config.toml
experts_per_token = 8
balance_loss = 0.018
lr_router = 0.000526
norm = "rmsnorm"
norm_eps = 1e-06
Below are experts of layer 8 (counted from 0) of a mixture-of-experts language model. Rows are named router (the router's row for the expert) and show model dimensions 0-191. Each number is 500 + 40 x the weight over its row's rms, rounded and kept within 0 to 999. Numbers have three digits each.
Before each expert's rows: a language model's description of what the expert responds to; "raises" lists some tokens whose logits its average output raises strongly, later layers aside. This comes from a sample of Wikipedia text that the model never trained on.

# expert 42
Description: Latinate word onsets. Opening pieces of Latinate words like resp, sp, eff, adv, inv, often after their or the, e.g. respective, response, effective.
raises: "ect", "ons", "on", "ond", "ong", "ir"
router:530490374478531477501519460552483520564504533451454547503468473563530538471473532488538455517515569560520508581477462479513483538507457535524527454550514486496499581489502449455522556517460563465434447553495481553502595520504517527505500459535518489455513440475424433515415445570519575460541544540446518551549446449524506510535442469468517514456412489453534513533539524496523443489499502531567486446535462510460559461467533496522422501496507522499446494525567585495518531494505522526525467497506471443532497477559499459542509561507480532511491551492421538610485546490462492504

# expert 8
Description: LaTeX and short stems. Pieces inside LaTeX math such as backslashes, braces and \infty, plus stems like he, Che, Har and He/She pronouns.
raises: "m", "in", "ra", "ro"
router:486495572548513483437448474569517547476520479446474535499547499492574559454424448448465464509477497496460488505507521508546498483539578525400504488526509431501495467546455565475437538517540434454501480563548520452516498442492498485538490497540550481494479525490507547538553531517510433518481490510442453490533560489524502536513516530450492469496529474530484544457464594468549484434474455525506482536453410568564510514534527547505522493471497527570473504508561495552575467521481483497547482537478438448571586482456549446548478443527533492494532515483507550476536471426550448374

# expert 57
Description: Letter h word starts. Word-initial h or H pieces, and wh, sh, trans: one hundred, hub, holds, hip-hop, Height, Transparency.
raises: "istor", "alf", "old", "owever"
router:422536481469516456464469472555453475545465550492426492464510526558488463455525543461478479484507473490431449419481565503555498495551527461395538436529459476509429511406422461540461461535519505499492535513432508518557509498465475565505487519500484469539547520457499438453525537508495536457474480512422525501515552491515483546533505462495548476488549541463486536553468427489513503559453490527525442442457448525532531474458497562509499524547530486464489448420485531494500507568450463437400565517542445416548529479532579531522473458520495490524503505575496435473493427484538523476

# expert 10
Description: Latinate word-middle pieces. Middle pieces of Latinate words, especially vent, ict, ect and ust, as in Adventure, prevention, contradictions, versions, professional.
raises: "ion", "or", "iv", "ors", "ion,", "ed"
router:510539552548508555524556450440497434503540533492442536515497454455490495479474537527543492435469507490456456544463505536517496448520504536492483498469559483495528479406543439500552546536494457556500497502536510400442550486464544490471521521499481530549461475581550524504450482467531481571568524481489460576558553438565416538500484525491531467477508475518549482507538529435524512476542476476499517454521540455419469407505535515501484499485509419563470491481498486372547449458450507473580541453465474463496523498495551517511449501508500494487549523576506529605473550511566540525

# expert 14
Description: Word-initial prefixes. First pieces of words, especially capital O and prefixes like pro, rec, Con, sub, trans and over, e.g. Opera, recognized, project.
raises: "ver", "pp", "pen", "ff", "sc"
router:487539455544490512419528455508462460515495504536465485564488493459440487529476481472485546500568518523520519484446560500484455425412435463469493519524529558499442440542538567471470473525520547433540461551536459456537434480483513476550440507528486440504551465418458494521551529531504500414551439452463532476525568448502527530555557454549467506434534424459488541535501530438477526451554451427485521451414523541440544512525455528498481551495486532507539509518455528455588420481459555457475535580427466506501496442477481567498488506524496510518474505524465522477519480473511463487

# expert 50
Description: Learned word stems. Latin-derived stems before suffixes like -ical, -ia and -ics, e.g. med in media and medical, polit, commun, crit.
raises: "ical", "ically", "ic", "ics", "ico", "ician"
router:520567534502438520520523465462490424471506487483448492482503526503532474476455606526530555456413553552504511569465523443534468558503501578559488503517498524434523535477493510468522524493544521534472506550417495540463497458458494499493580532485511527484478574543534478540533557438554467545432450501447505513536546460475460544555561490483485448530475479530474565491476531462491503550515499488477459498573459500483512457444552451464474510507578521526448571455580555509427445460440526551469459441442470503480553471540520502520414444572520480524528525563460522492489506510486572547

# expert 61
Description: Initial s, v, inv. Word-opening s, v, inv, pr, qu pieces, such as In-v-itational, inv-estigation, v-ehicle, S-ir, often in sports or coordinate contexts.
raises: "ol", "as", "est", "it"
router:511465417545523510552485458512524533593530461509522486538474541484481557551572524528515481529455464463553602535463468470420532513544533518518467491508508441494482579561515474498462458542493572554470539568421428592503546543472571476557439494510544528514560438476471466522528542502449584527514453511533496459431451437533428548516487503498494519484483546482523573478489517518523439516501509529552502524521471583543533424510588511470458430525476525480440473487511487485528522507515486512510565475513451479469542457481442529472458494494475523418543498559522524553477512542474498486

# expert 7
Description: Inner u and short syllables. The piece u and short syllables after a capital or consonant, often in foreign names, plus stud, Gu, differ, vis: O-u-hadi, man-u-facturer.
raises: "f", "ent", "z", "x", "y", "ane"
router:511536521531492488558455490503449489458508487481557519514479528489475515502475500464454459507440515497462502444460469486494494560512528471421534502553466475465498477484481496454524505550561589511476455537501510487608540484534540498536464515555468577527501423541475430480527450481499452518568508504464462483461571491472431548446506503520507500517591573504470522572503549467513435480519456575489501463467457510440443428421485520466556555521513512447542525542473590530566464450596534509495485523492471557464499546541491450410467415559495489593510557483470493468513446488494524494